{"n_layer": 14, "d_model": 384, "n_experts": 64, "experts_per_token": 6, "d_expert": 32, "d_shared_expert": 64, "activation": "reglu", "moe_layers": [1, 2, 3, 4, 5, 6, 7, 8, 9, 10, 11, 12, 13], "router_score": "softmax", "normalize_top_k": false, "routed_scale": 1.0, "balance_loss": 0.00374, "balance_bias": false, "router_z_loss": 0.001, "init_std_router": 0.00908, "lr_router": 0.000867, "vocab_size": 8177, "norm": "rmsnorm", "norm_eps": 1e-05, "tie_embeddings": "early", "optimizer": "muon_variant", "lr": 0.00654, "beta1": 0.95, "batch_tokens": [32768, 65536, 131072], "seq_len": 2048, "train_tokens": 335000000, "steps": 5248, "dataset": "wikipedia_en"}
Below are experts of layer 7 (counted from 0) of a mixture-of-experts language model. Rows are named router (the router's row for the expert), gate (a neuron's input weights, with its number), up (a neuron's input weights, with its number) and show model dimensions 192-287. Each number is 500 + 40 x the weight over its row's rms, rounded and kept within 0 to 999. Numbers have three digits each.
After each expert's rows: "gets" lists some tokens that make up at least twice as much of what it gets as of all text. This comes from a sample of Wikipedia text that the model never trained on. Tokens count by the router's weight.

# expert 2
router:474555515545502492456509516513521466504496395448512490512486559507451440524516544461596585499485441484452368490505450483507462439510490468496497511503466490518470445556427530517419476551506517457493493532547566533512428464510526466457535538515527572479485506591516477518499496525452515507
gate0:545547542534468469538431529496492550545540459470540555479511569517487477527505524562568433517603582448495463532528507490496541466552570525527522505522501513494445519486511469487509559500519492564525546498598476487476503447516568527496489539525560513465520522497507543509514547551521439484
up0:539482400508428539458552499552553455537487493560518538474495438553458451511466552514546543458622483551575542458531499492498529506387463507423470469493496532511523508490537428520524591551463533468434465487492522534510546515500540456513496498515438507501533473469564561456501501503565524469
gate1:414475451479484554539471436508447520544448510515503469461386445556465541532477482507431400517473478454471483595556509450570495437486499540522518420511438479462488437501501506551512525478459489561448464460547438562463537586489515492492449452425413475536572422494540536499448507507533544495
up1:509470466450412521457547434520474414493500566541529515539506465455528507553516464507486476471509456565507491466505474544532485494548495402556478492522473518518510478473463469550469483476560538490529518489434407540527495522467495521530544519527449471508495409490549502469496494559503496488
gate2:519447423466497475491511524516588461466505455535543501465494479519553456545494483492482485520512518496499487517498521452542513485507497500437483515450495475497565493527486516548460517528481482422417503591479419417450576535555553505458505542509555524519524498514480461499562531480451518523
up2:432451469515514469491508475412514484451551458503493514510528486522570469494438473539460504458475514522525555491506471517483506474468492522515480485469563491457526483438466534500561482478510473479500536515501488433443452544498445554431477394536582428531471448561465530433443487464479520486
gate3:500556481448548535445455556549529490586453546459446532555494450493560571493459498542476503453448510495552546468520533509508560480514484477443397546524465483580454515435489484529513550491493566500551502487503389471553496469423524488403557455511500534449517540443565481511396494491486472513
up3:506386512484563460460582486536477464457488449490467466502482479515467487542568484464479485573507427495459489522563500555484512495502465644514519443455437505480480422499488469520477540548552560598473484482535511521513498543540492468495537465493564549555477456565524522528455502507523541508
gate4:526503550476564450492499510505537439504520462497524547570467513489489494471554504481550582558438458473483468466565475499451464495488534453492576501482442444500522458491507521503575492485472489451491496500468588487464544503523540497463554454534528544489474446522441519525545489490552517518
up4:532426442532531508611455482513533532505549529466488536500506445528481558522494447550524458504457505438512440460463542589461488513469428504497591500483486492480566464432550491471499518538553585522610546557434467538534522527420523501446500509508466495472450459490474500512521480442506440525
gate5:451458489466436412505500564567559529477445497497461510508548497511524456591470439540465458475504500468509530445514516549546489481468443448493497483496482450491519496565477526552505497449583474490581420554475432554476504506535492559492476473484557501480519452507502560534504517467545495582
up5:496588494506463490570506501439508438514474487531472422542540387485480524465495391454513476473469540512394450503487504506492480503508426469477565469494512529486591481494501441484485504583508543546501488557528546524494448449482545462482444517508495470483476459476516463514479498496474552541
gate6:555580558481450487476521554460499436516533521547512525549543478602534503473553517513395482522534603526600573427466436535549534549499506510442471525511482519519471475545526515524596542454440549523540535530446472498510453532484565487479545457477514511523540506502508552510572542480561531529
up6:446447511478493492457473525462471525477566525462500486512466537516521517485598553575538413498500515516469532544462429542503508439450506441465518461490496533530559480475474451547533479474536532461448559542555508474510553464492459562537477465513576535463551545508482569493465548536424569482
gate7:512458539492568564521499538443485469538513520434485593505468539513492532524517525503477540508434551452508469511548410525521494440476489449534489531472438510556537489541514473427544508492500461477484538455488479508522489570501523516456488509524488493481485513508462505487444523516494451480
up7:516529407563498406460453481537542431502562484495482432548523495510493520498483553497590551503529489578578515418472545534492479554477577483478463536515492493440517532462488517478513499507516435455500479502480548458464518429519487485503437559497580485496503530625513519446585566485538473495
gate8:550456468504509546542444492482530466490496522542522489573521590525492481568522536537491505456521551413484439538467444478530403486497598445398511441522475550506509559444508506503487484490484473537456483490534443474469582450507529565498469465466507533491574495495539509473495526489473524506
up8:473406484467498513510492516448501445461543500450452520547493556516503499533519550500450545523447463527521515417524521492461540516502495518547548568453540523511454535487468547471476432469424484515523564485574558474525486580499443445538482500546421459464439528496498454522507458454453457443
gate9:468455510473521548449496505489468447525501464550406557497550479503423518509528441544441525507443469433453577577509428516527504483508509514485493496439498451513493511538465466494520491451466548526500502537528535462515571465561540487435499440542466527462543557466417530490562521527508494551
up9:462509495495531439382465586528502529557469500535542524631484448538497521508484534476502476511471485523549529554496456529486531525475503548439574449486500479500506515517532447562562492443577468463469547495478538523500515501446379505533459513558414499479484537495470488532455552472520574471
gate10:460471481533493506540520515476493514445529536479486533496425484581514531537474525586547499473496487456492520499488500534509515506416485516479527485451572417509533428445500511449529472463548527497534538488494500498425556539526513536497507471469551495463540440497538528482556592448485519490
up10:546480525437559499509505536505470502515403475522455482546442490447486547477518456535515462510449456522475565552541468546516487393582548481508528470507461497496488452518547500500522496488566521545500514534471492504481521474477485431520536495571469491461458523529476419446526432567442493569
gets: "\n", "\n\n", "| ", "- ", ". ", "."

# expert 12
router:514491476490493468426465529560494493520492483506490477470464481488587481469466513512506502480484468529471529487542528529519476504516569468505499491591403512475519430528543530540496509463473526445508461539397590515537481446552450435474445535529548512534493493512479486458473481546494431502
gate0:524507412509466434496531494466570535495495463552490551474441492480479530472495447549543450524479536487558463540438487511388475540551524501533494515455491566560600549516466480461495559533474567495444474488457430448482531506487457570492551501534452540525503486439585495510496512476523460498
up0:512548575488470508514436484562520560474573529545533454492502491478483518438468453403454514447457468526589432511520519562522500542436547511415456497515548476457457493432468479469529460463587465509513494561488456483510576501450529512588508419510480426451462474486525530463501476504499461537
gate1:460489503497488546471525517553474526508468526539512562547537503498487586484443522596514485482451515527485579424467550526463465411503530556460536524492427513506489477524439522551565544559502514468473486449465429514603492518455527502500512470518512476495504472471493534536548499586517489520
up1:503529592502575506494481459467494548512483496463502481456512528546501471525586501493454500560481476550481544511506459471560488507485525558551522491503586517495517526481454476513508527516523544456527559496501483548469461482468532510499428485446530540541466455482518492434554534454469518527
gate2:520458482555520511531503464531513535489476487578522380484399529562448525587451526490452507548484506496517489547484415549526513479526446541520496520502493489514485491532457447483537396493526530517516511565465530493466514521514501523466479484391547514470485465565476494570496500500515495451
up2:452618485464488538548498520536571430534529467562410532589526539534502543592471546478539441504536511569484496524446465508460501503467508469466476544462536488551379462504529443518505579479504467502487471556462475443462483428414559549471467507502489504473516487487462485418469474458454447469
gate3:497491544460505531568504425471484457471475496469476462532478458384537536447481478561548441477493524530461570547478519454551539501458447542515465481522564514550489518476523557560510487489417530442454560553519442431548537576468465492503504527474539516529477547415487501489538481567491533500
up3:517485524432528532513515531487485506519458484461495454512432502529545561486519470500519431514542445555433489587436480573531552517500515472495470453377575514549530591502438540523560537450438437576538474540488515519499492537542505474453526468424481529525468493490533511505521490496515530478
gate4:505452511517520498553466392476509433454487490436507426528469561456507508539510494531498548475428501454571575513498503548568481494481556423494553511563469481463475483488453552502465550498483526541516454541490494473470491540480461478509481514510508530470506481593517530533530521492507449476
up4:469399499525557482456542514471490515494527487480457478504446539522530491480544497525549432501482526543557505469497479441544494515489422397535481534484527451432503478538508496503492558545543493551454502455476503459454488565584473510549476556489516460513496501598486429471499505514460440531
gate5:504446575495499517483476496494455526528551479500521550543461496519501517469498484484481536513542456448432502517510563527488503441517593459510503465432563464515517509532531438530515563481496467491540516446530480511499456548483478516487485508555534510457444508477521520492420466409494466567
up5:499444448494468504442465513511472539557568535478416472507522517453506464466537504534496491462555504508586476506523536507503496545422483495419593460478501504453424448487498456443497489534541483504460496505460539499426538459504558472511519441511506501456507444483492515401508475451549495458
gate6:508495537494519467486506521486496486486536515528473533490452526445464549625506524578545478475445510474522495523517548517475551473463447485499578493507537444445492463390489447445544517582550477472494504500478492463429521418525493515502531551566528470527470485470429517497477522591547481508
up6:525530489455456500434496514538469460465519421489543609466520495464520492501516490509478488496466459490473515532480468430509466514582565452513380444487458501569456522573471552513460511513478513504510504448557490523443531433503531575596542480542544493438571519490529510545498538537473501547
gate7:464553429516437483465508565462467435486533503446504544482598484492495558525462541553510531477463498538482551468586532505538551525440457469457382492524500539479435454520514505531551561475438526521507530480534540499515502476523502489410460504502551513461521464502525612441456530600498487467
up7:564455464452459507525496518548536532490495484512506435533575472545534536478520580476484534547437448504476481441506487493468439452448532425491509444470460527514522577527509463464473503512459551553498498484500547522386447540486461521549445456529561513546489572556560509525527503493498451534
gate8:496485452480481502504495494497472512458472485571480542597492414385477446487513496500485469474551526494562544490512475472503370492488466548503484483478545532489502450487521517543504505518467491517521511482517483490478443490515498506434476529550567493508562495453453529535428483530525502526
up8:536491508508481550573479493518483508468515533531485438471457459535505510475484518494413459492510515426460507593454500459561511477518482507465476518504401533519470464473557480594504513553444494511559499517493417470598545513559473489459513503439518480522500546500443459526497477513467500542
gate9:528438490528587443467479550486404469476506444514500418499500469457567436529541447519512500521522555459531523501402529510545553459450504516521556490530494525550500554509465492487496522482460516529532560503519477559441473499506499509527492513461524517503551460470534538534480478496491508499
up9:529405547462572515435422487497511485502548510456453504575511580506469504419588449514496557535486431510534551463517456502492502551460488455526540555536444508451452551520449443496465508526519538473463525467543490549464498468520522490492433570553559496417547543533586513479534494469533491441
gate10:547472485534552463457479530497499442552444529530560532551544591425533461544508559517566455564484471455448416484484467440482478491434525464452511497437540535559428454517537466477600483448501483478490450532441525505380460527441542486522479545520470440453477492434435547443423527514582446464
up10:542505484527542418461474497561553550510536464496484480508508456474467471572460469521620502503510491496539497551496435515509435544565502406537440485455500484530470440510438522479521552518405454557522533611446428501471481502489428485497510521453502483504466560531478498492467479560497497462
gets: "\"", "(", " ", "|", "$", "\\"

# expert 32
router:454544537479471454526485547513544538548509483459533515512489477516517432546468523466555517464470443426533466514511490500472458530545532484456472518569459503527593429481444552534436534487595495470465475573517545480441461463488534466427504521511540503404507556570518477491511508508445522515
gate0:552462453453550542523524491491456482406538485550487568541539602454437569512437571500418523476481529515488549550559485474561515435503501587456483451470455468443523553486520477490508478471507548552455538480487473467498499485521504543546537519556466466494516462496503500542547513535487504523
up0:518486479562550504444516487521545525521502511433442590501489560471403434498439537472458522477556495503528514470542513522474549535502429488497507533463479496452523434593505525495456466530430494513483481494421484599545542529536529548510436481534541470475422456497503459479541502490527497511
gate1:530401569502479435491521461491449516477508521500524467574497521409487521495510469519495591525521461473560506459478525517489495480468507499510532482506570441524486471486452547560516439482479452500495527486517549491497526504515409548563458489520423447390497475509497558462461519533514496487
up1:465444472444512449522510405499560528493486520430520555523580523502466479499455604517546486464531517486559496489556549496514495520589606509509504440381475491548456551505450531487467454463415429450474551484482527503522510468406479525462494501580501499446538462530460429484501438472527519499
gate2:481430480478543450595496480451498498441571498480496552564537513500558429386567559503485433446489473497474544493527442483481495502478517508592456501435538481508411467512515516534506444582515493458505554612499485558469503483489424475478470449538588509471494479443428532585418603510455476485
up2:492459549464489527458522559480462492466431445525507427491508490465503520492544498495536536553534561466498507523464554494505466454431524559417506528474415495602476470512511513525573496490494449495531537479397585488550553483470448527579509476479550473529462548474551515486470506545435497493
gate3:460503517491549540516391533454499469488495529443527453525491481431448464463494507479528467494579509473537380515428468518528528501471508534450506464454523515499471584495534514526456477521459505502521510493562477526531462525531489489472513483434529484532484475615552490529500519516516438401
up3:514507466477576473520524455463494547478496524515433598542564550486576541491509597480446543508519514508557484492530498506496491527538527514501505527547562429534483545586443509508490438473492524503512489503553471470540494448505450449498492489521514563513470469500505558528513465481474485509
gate4:555542465537438488605553504514490469529525470526481499478463463508439543502452462533520543523505521450504514494542528492434493522441439437559490497477477531533518420445469513450540496470451457487507503504459510483445511513564476517450475495506477548508556511585513501536478550502491477559
up4:528526509530559503468470541556472486530472457480552470473536442504544502525560502483479523479497524540560548488521499470567478569490515496438517512556503528574499579479427469444513463481517524575508518428523533565509537481495502527508498510577561522510533536476543505483454502526534427530
gate5:484496500548509533544529517444480538567475518562504551565450519546528544510492514491480520467562458520488506481498509591533594438529495570506454511541525504468486435466528474503568515512543624519524466485490471469486481515506471457483480498459515503503555517502460518547477493543533471479
up5:446471501523418486543514456409432515485443525525510497462462532469460505519516524444474555469533535530501446493546503481483546512488433527525508613467562466469471437431477497433528450559515548483443479523544550513475508437568569478489515511506479453506486491450496466473563520487543485453
gate6:486543491556506485557522552557513610498480490446497489573439467602510517536458466495512506494507517461448515487477509516437523506539466466531520527505446494509406495450486479545500494519520455607550480497487474493585507532418426501494516499394466419442497493483489520577502492478470512480
up6:505395535517499413498476503525500559530512472479475501501455539556497455474503498527421515486490471448427475445406454543492462436455496481495503508523480525508463515536533530486512428535465563461556477519422506525507518522477477455511513527434452474521449480483461538557504474469536483444
gate7:572410535489479455440518499506508554451518492548576478486533475446507518533544442477589478487479484468536513506491471485472431569465545472474446485493463476484501560542462503552501516456479527498510585500475463415515443575462486507525513431534461557476511464566486501509438512544455486516
up7:480513520556398446488496517493510575562520530467543464476520445514546452534510491495549424505491501514502470494554496547486454497434518432551500482478501496466604427500504550490512533446432556470457523521554510476484454552594519496443496469487483497537493564480422455494528512593490526529
gate8:540478446480480448520563546465495527513501547531495558516560522454529529518498465491566453444518530555472494511474514457523508497562448489552553537515495350535434473446446530536472526454495497428516420480507446556451479481509453524421490502482484432516512422467500547510533446524494541504
up8:523477446524546480497487532506488462475488533574504468533541428444525497390448493495531442525431451515472437502426545526498544493520471435465556530460446444462434490453442459514509441573521510494507574564458421511545612456480492450546380440519475532501398500516554468464554524516548518509
gate9:495417455446538538510408484546508460548557475450570519470497445474494469540522472419548455506464578507487562380527464479539508474445543544467449584464523489442445551472505581439590482475516552467459490514496490472463529513441469525505554455513497510511502485510387525420593499521449433505
up9:510494533488461494475503459429505495477445499546502443481480500462585501489590481500496480542503603520508480529522507441494526458544587597501431553582504525583565482535494471481479529481476534478542502496502559478602593527487525503530521573432491509470492497481546525472468543431436577525
gate10:430494511475457478486498496528491550439474485416487524516449535505437511479475468533464515494508512527499536452504535565537462481590516496538465494422615479501445516474501546515524433533450528481472486532513445481497510505460474505493489409445480468486455404497523525521430412461499498452
up10:433452432497490532485475473507522506551487513511487481555519571445466439506496515479495520553496495521502424500458542431499516447496528537509531469425539583414482542485505471424500467504542493440510499472473542518472539511490503495463506534472483462540457498474472451517481528436556568489
gets: ".", "'", "O", "I", "A", "E"

# expert 51
router:511507495496442486479459516497490455561516521489507568496481557471494469573561549462537485503539454488441404451506515508523436461542586459502520539515512514446552522485447594451541452517506536476498449470552480475453476470551635465452565523572561553425503468516458502468534501502468453520
gate0:509482514506434508550567486529557491540512504424353513498573497466505500522478482538460484492514447437506484510544574559535480479498462504512493560449497533547548506528486529580543478588498443478488566521498535402446475507510499525537481473457517514493526535567432487548524490489525476467
up0:499569455503548409457501472456501513520505511466498508477529492458510511512487461519538512519412452537614575528519500539521481454427524512571493501527480545552429448452496495503484561532448539445555486485508516459491517514458421522426482458491546561561482488450488578510534499524524482552
gate1:505515522495535481503508486564497444490461458506490516524514470465507479401478530479529556559526547533493468557509460469528443470526554485490562601479422560538455485560504486521547537595418437582529559519532534483544463480458499512559471550509500466460498454464507599481485481560488521540
up1:486588504583564485548457498524459441507527508473513475463462496541400460527563501529546489517524380511487477477498566454469434486486490505528457480375540497407465505504484552495523523505431536511489542447566512479482512490566552559566447497455492475519513482588464513548527549514492463508
gate2:446551485473494547549510526507526438552481466487518519550477500561499475579427495505542526493487559499432458498499457402430459560436466528489494496543477447480511510522489452460489469559456478515515549453560527486529446535452538526442496518454527403530473502483433561499505456485531526432
up2:520486457504539450451519537522525487523518477505494455506471483494489509519442449485567480443510563592562477545543510506490478527570530559525487450451458444491521533481407468531550492581482426500464563557494520539457541463502451479544484459486511503481547513533489448466381538461511492496
gate3:494462494557532486491410467542535514516497432496543483489428456545518501481439511512507496551544478532543483433472514472556547500509571576476441478479500540504460582493535545421578481527539521447482528522516536527541510493495459506491525469418533442480584454447538529552433426470479528457
up3:599526472519510502490552467473504467534443441473490529581507546575501458510511501517592535540475444513469487431563530430549521544499505494568541521473526469408500443485511580495595420535503475430503456503541506555464512430550512502454511538524594522446504487460478472410541432569498463464
gate4:507516514488480493517572451527535482423460537463552495484515563490505585407517481501489416549501547451543522552563564557498471524455518468501496426482492492456505546559480532475498514508486440435510429522516437464541506426438449493493534470549513512463514570465492639540505541540494528527
up4:530422508487456491499504487460487510520555521504509531547452551518549568441459555459434489516534482489572410531549511525468516487551513388531521521479530493529463462498448476467504423446514476525515467488480424527444536540503472459458512467542541423458467537522477554438513471419450557455
gate5:480425494546478513522432490569538460529501511526536508530485505439479481518499492576484537503502430458485469484470530555538479478520470491470483491487516494550591479471455530510524492513482530531559548531502458524535477487502516515442527536463485525487549441577492530468498442489533458520
up5:554437489495520539481445496458464535493498498576454541487540483501511477445536552546518599505508554499534603486571484486456525515452538493484544450449481452500458543464494447539455491564478568515498520455480538472541523497498550513531539462503489576488521501492444421498542492495491490481
gate6:527432437478508491500480444493521505467543482489507527571482441502432578475533494558588515493425514542544550400503522532580502546504441472537437491486481530486553491441507587514558553521568520448535531448524457546442575451507529460415477511517428481518514490529441482543525481533507588483
up6:574459470551558486465430514461541427551485540457485460523597547521515530535448567558554516469541522523563464499531535424524545547516514463540487471440534489482505525521563515514461522439498493547504567470470524468519518535530515626513489572484523477493493510466470520476483476495555429582
gate7:437418494516476502483437577496473473542513552536492539459505453468487558450541442519514508527556487498520572548534536547409529484504497500475521488542422512487509515491559500547496535591468521546475502435590509544513485470474466472568529497514535478547522467489465485506504459505494518497
up7:545476547469509521496435532496495541423495550528538529520487507472454445573531504554495474497503516448523506453460504530581477494506455443480506565464509449522537546453459502373482485493466475458452480471542559458522516520533633602490565486428510538517516489422546506520523458530513523511
gate8:607508539474532526460502481488557495512420493473520527462483481460537502530420573404476567493480483440507454491583534471445445514492508482488513519549500504508586551466563489577467475526468532488448450468496497486446506509505500546494532539552528553498502543473462454503495473568506461477
up8:420532464572399564537436513553488493471544481448488520531558521488436550494493478543474536433480505563489467466513526542543449501511505486517529530457574504499505485544483522486578550523483460529454487484532560576546563522476525591490519416473475441512480442479506488504524519452503580415
gate9:538581442460481463471512484482452516573531492502442484483520477454447524533503526474464557505548463478550469534548554541551547482483552475530499523476540458545539557467486520432567487411434504552474491478464534520527541508472441509526487493442533506513460440522521507520488449476558499569
up9:501526487500524458529544529514455490553438463489519503577444454504581529496471508542466569387521492471523492550550456541488521515494483547529555540494467508448467482512451426496548536497439533464495489552516474570522532470523424484534469520475560516534563519474491537454473467538523458448
gate10:501520452457536455521479493494483518475507553514492473472436492519477466557535519542535518488507487491520497508494520466489583528569555488431491564540565498462510478492481503478510520541523503540489547463476491535554510540498498556487460511503479514426492528476460482458529483599529495524
up10:483530472413529494523482473509466527532476516449473525518488453420506508542527435511497477579528519497563485543555458478545607527510484577524497467479493482474510512446434524462508517483499523546524486440511522489470562517579541496485496522476472471484520475490550555540509456636482451539
gets: "- ", "\n", ": ", "\n\n", ";", "• "

# expert 18
router:465522526531489456502507471512552445499514432403530581508475505466580412588480529462542516467506463561498503446522493558444456516523521448514428495570568489531515444498478573496446504519479538498453508538432487487552442449528511444452516532508531532486495473543477498487552482476469475522
gate0:561515478500502421501513504548566500496510470476476575503523532550521436541522543511527480553495476491523555446532512486466454475523542483451458494536521499479531518552520454494552512479565459507502501438471572508558500550468472481512484522540490532517452494465482518448483483528552540589
up0:444520433492506506500588481519446503425487392577522462449552521568552550483479477437522535497513473511483443507501509488545425474518569523554445448525518475492499509505549596567518552506466493441431463557468593455459506428505508460523549469487455505476448487514514474579505494478529505524
gate1:515461492448453548533512520515491506474519473486540479614511459525488540485520495465506534475437427537550557443583520515566472529499501506470480513478589468521457445525466462529469478507497393510574476520516480452491454529472464502421496483512492413464545550517513505563536495525465518524
up1:486504472503467469473415533499480422479550487499509555514462573490507409472537549475512474498534481532482459503542419455465568543496486574462584456406477512533434482505437517448472538498508522497448496486539552572503539447583544499530534502559527618467470530510499509533512560506482496486
gate2:496540576516488518510524513511435529517597489578396550456474442561491520484546489500474483446503420583494531448547523528519492513490500440503526469401517508511465504489570521515486505547445493540468474499543528513511458474611474467581460596533463441495473518569554461505442491451488496517
up2:477487577513410573421509465496464465561496461478586577491468503531524520562509526483474513486525520558527559511541485513511516488506504463520576553426540506538552508446501532518511512489525498467405465498514475528510463426536459563520506565521528544476521571425571431492501522468551552464
gate3:498520498548515469531511518508444488525475492506564524534505561458484469546489483441516472463493496590488453454536538436439494445475457567474550522489531490412550523518457495516536519467492522472523522519532497538427476428536434434516500528477488541449627551530489515454525481435424427520
up3:450508460481545495437532510547489544503460459472479506507569510510473502423565502568482511547465502529531532510430473513539444515516457471438545487494458504549478480517483479543479516525454471510541516543443527554576503481461472564545503518501534545525462515519483538536499496491494498525
gate4:604487536511473462546506489466469502526549544460539511508466511535451470525435466455575520470468517472403527437576482466392480540426489513577467484472486512452547477410473482422444474446590481461471477459530559534448531540561480462447515588573537456493533552591435465495512534497521502524
up4:510483474505533435575512574463535463429496516488514487504486505528509485466449499542539497426499494498575402550485538510421515533450540476514462524500551415454478472499449514457526430482530479491493482483430520478449481453525513507489513511540569493525536481570467508510473500557557435453
gate5:450440516431439553525459620428485537524454466535522492560549520500507539494530463606456524520467464429461527554536496511517508517497528452486521482491454395431557531514511498543514591460471546575506508515478499460536497534451520466467418548457475542514515486521543471524475532484547517524
up5:491448393498570525508517491512455426463483455503535539484437492520531448515503487529473456481502471531485529521464518510438481485485459551460527477449479505558505497558452552507521513483414521507443455593524519517486572512469446468521500469506520499470491521528478535539497537539532552485
gate6:463526535484414512480510520491475510580521491490429556456508490535483513548462427551514451505487459461514526458512560514432473465536503475479549536467452499465575443457492558520492508528479504495478478457467508479572508494491476523506479536456479596476577487516487458434489544465499502456
up6:546430543457475488516553548501547493499563486531467469463510488502527480496473492481398558490493511502534501525496514505448573455486493510521500549518530532441491587490458519599495493506504464447490568512537477458491481465497547483518426472573500517532520458551507533451469524506449452436
gate7:501500462514591470520508506496526492519416504568531527538511453542461521501454491536488482541517560531451518604471517510523493489545469533481476505473433484490554521457473462476509509545427536515470544570497478446536471515506455486484463494467487532550516497489385584543488467518424415568
up7:493427486585483501562556487455526535449525599512494460523521503564508555501475411557521466495444553517527548480471505543531502521519524439565496484495497476551506522469550455568533545505445492447525534482495435482516506520437469495529509457440494463543458517516496546446523484460536517484
gate8:455483425446474510477512537522450516496519557485546527506496532542500475497554523485502446513507465588450548513532570488603483507499476560444503549466537561506532505511498470467470467451489491509462506459549466465565546569484476515524508505531499455473488518429512514469528489491514463560
up8:508490536520449531473481579529473573463581561519479490503508511455444513451527537555470489491493404602488546457493547483498502522488503501498541505524546468471449574510511541456499485540592516455513518515525475500501559451542582512544494436506557489545498481504607519409566394471510508445
gate9:446482505481511561476551474428431514479497512524441523522514507489512551576457483450523488511513438520465549526492549518539466449523454530544503494541508467535512505549516500488540551456552483493574506483502390497431524440478550561433457507492487509457535465433461480493507529540513548559
up9:613488489445533484518457545531523501534489513531526463496492500563479501508472434571498507471492498551519520523543500422455520457485500524492522485464558457432569479399443499436441516524513505508534517444522550569525465482572489492471445565512415430527535492468550491505519485475519498513
gate10:489474448450510484495474493523567473531494455563521472493457487534489537484544498498518520465465439504508488571530502428529499428549517585408485436425506534488474521536502585441468537507516505538506454535488450510470567476515445456542527491527486494506502564513512507504560569527469534467
up10:495537523517402492457458500542421509485477616527491444507610519534520522447523526514494454513551551483518548510585486547474532529433555526498437428482480522530499494549530471525426502453493499461449465524503460511495469454428516508448503504492457536520523513469554490506521492528515536498
gets: "| ", "- ", ": ", ". ", "– ", ") "

# expert 8
router:515543486505494484478522490571507439496535488522526471528485553492560498526490527510498557450495481542515410456493508534471491513521497432415488499521536551544513506516482551543430498507498567497460445549469547539460464404549558536542481513554543595475491516577540468532530532485404521493
gate0:563503547548439496407494537539522568575506486502490560534468549474512536486437512527509559480499499584530474421509471474573444510526616488484509524551480547472502411451479531519494494448545434418433552471511471482510524474492524458427517499650479530480528501507501471506416457564451535527
up0:499506524573498493446525512533528593502495501507482534541520559498453548438540504527525478471465563536554525413465484460521488487398533483480533520542495498532502517430522538581550475502518436449480497554507423424530448548421433488507499562510483486527499476510545538545511467509522549500
gate1:460533590503451533536533449506489442457522493534423518507515531572458465419445542483522501531427505459530458486452567501535430475481520545508465525518499466533567479483550511449466498557453503498519543465472544514544452526436425517490461497496521552507473467461540482432454461432534478528
up1:471474526511542456452500500517480499595520505517492493533416503502473555500539498472541544515454440528533477492429523548479543402452496494493496532523504452459555410519557510511492478454549501487482524509424461485496481543571487533472540500435491495481439515501545527488415485545528515522
gate2:545481509490475510577459504461478429495483488516488507522478485539460553471553531503548531459455524551511469533493457438507469475526474485487544579367531523487466517514531503552512457486454558553460466475512463450541461529543490530566476466523536517530501582490518530490498532442445519494
up2:486515547484419546582476464473570523530508470487502598516515465437422501505546500483463541501527511495498472485539463486456498472473492516479518517505483441577482468535572531525457419581535506562431502546473481497479434464540485462585535466498470606535498512496546600561474480511497490441
gate3:492439464507570494430499501468476407442535432511535541491419485469523527506512536498527510455455524557502551461431549525484485475450527435540472481552479503469448455540527534523490511554458535536514508506530480457515486584527536470523531453547452580514400571528464491479549502462524494544
up3:558524544502540489452588539508467514485510533519433474503466439545469490523536378512457449492486537444527475535463408495493536505515537552455489549549510484489537441421511412485547493573449490467503580561505467557477443516549426533572512462466460339499500465528497543441476514489442498441
gate4:480486529531560498584512427475499515426482514545528477495485513516470515476571479470488489466521498491559532466521525480494462523528522457502496440495533467499572516525536520581467477554540554584496455509493503403530560512543471473531538474502485528567452542509488486544571514439507528514
up4:506480494462448549499419430529549446494464494467533556502513488538541485483585569454491547456487520505547488474584546500480538396500551493483444438478521489481531566559511575532398444415481524529520501480521554500533525513561492549512534519425539522489571548475526462479545505413551498489
gate5:526539464451464579447499479477435487512485597544515466541479500450476520517481557492434547454590535476517519444561456515494548467657500415528505472456518526436524484468546509568421499454591426487503548497478494478442547517533500498491460494485476490485527508482475499513521463515546545528
up5:469560572514508413486517456520507521548493480512491490529404539453513442486525558521583538466560587513514556565548577464472526543499470508470516534580497418446424516500535485486476452481431524462494540515463452521503426509502470459507467484470548490512436509551505514513497494533569508493
gate6:504521494437500528473489518478460461488480511507454491494481514604564521455574459496470540516477490526524497509511525517490440458538503546505480544463491496457574515474496475484634519478478464507446510486483459565444429584611542501491528552510533477499568536448545453468485563434476519503
up6:519601427563538461509530489518561585554522562519438509401577504497461509579482484467545535473517463449485450527519543544467486515426415491515447511564563535518515585480506537527551429482561479524525555455576515468519539464502532552428418465478551452506538441479468607466536476571519484516
gate7:488517439526476458523595490502539523478493515519432495525576607479580577481488492565530494502455477484455501528517511457420497544492509484519475528562558517501473496450454450497449487531449497503492486445493510455485481507462575466509508509521448544508457518450473519591536471519443521525
up7:485573544511552479502471511454475452499525489534505533459460398530503509511565545493412477553528526457454474448527440499572482516445515525467523441508443474492509497566485470518560551486514445484457462480449456556560468404524510548497470461595482555524491541504465469485498513577519511445
gate8:486460570590408542480526584438519557491581538427480461522520500544517550478535475464540538551464494484524463558489488467533436519536475569521484532538502446464481487351442463541549491537491506495496541541507463496462487523440431478471520432488531482466492486527547544557434510515554446478
up8:543497453492467492515487516488462480512439560475465503558488518529461527490563502512472471502536505480499509517509491536497533515522465481460433518464489472561511528526477541504530476519473504499561497493542569453604475423455560444493454457477498534496535495506476449542466457553485502507
gate9:530554504500510467501555517448483489530496508554527519510487451549541522487465468546514480539542531526510491506484511424427496512472385509450469467430530581522520545446536452590522500579427523465501517527499513474526449529429518496489426491538419478484466505510493545480507539510441482486
up9:486512496500513532446519455464482487521519431438498435513544561517463484541498505417489520566547465503494397457453468485524481557491515528542528572513483500481491502524504496462543480491483465473494463557483510567528494423545602510515516461539602493482503446513464495456476531516476539537
gate10:519481494530495588525504466491461412489434535537429470477474580485531502553464549531560511517519484533463575541484528471478470538485448474533470526441527578520479530528540439494517473522467489590488512529505496489480487471492593497508520531482524562476486513512481549520495434434420490481
up10:506459511594582528540489517518475502500573555543398484543483484494451470556476490407465552499485441469540551516437456540469548529434440500492509501530459536442535528502516439486490532552499436512533581522510497578529567502535499508522457435469544552527516510541561575492455488460499531524
gets: "\n\n", ": ", "==", "\n", "- ", "==="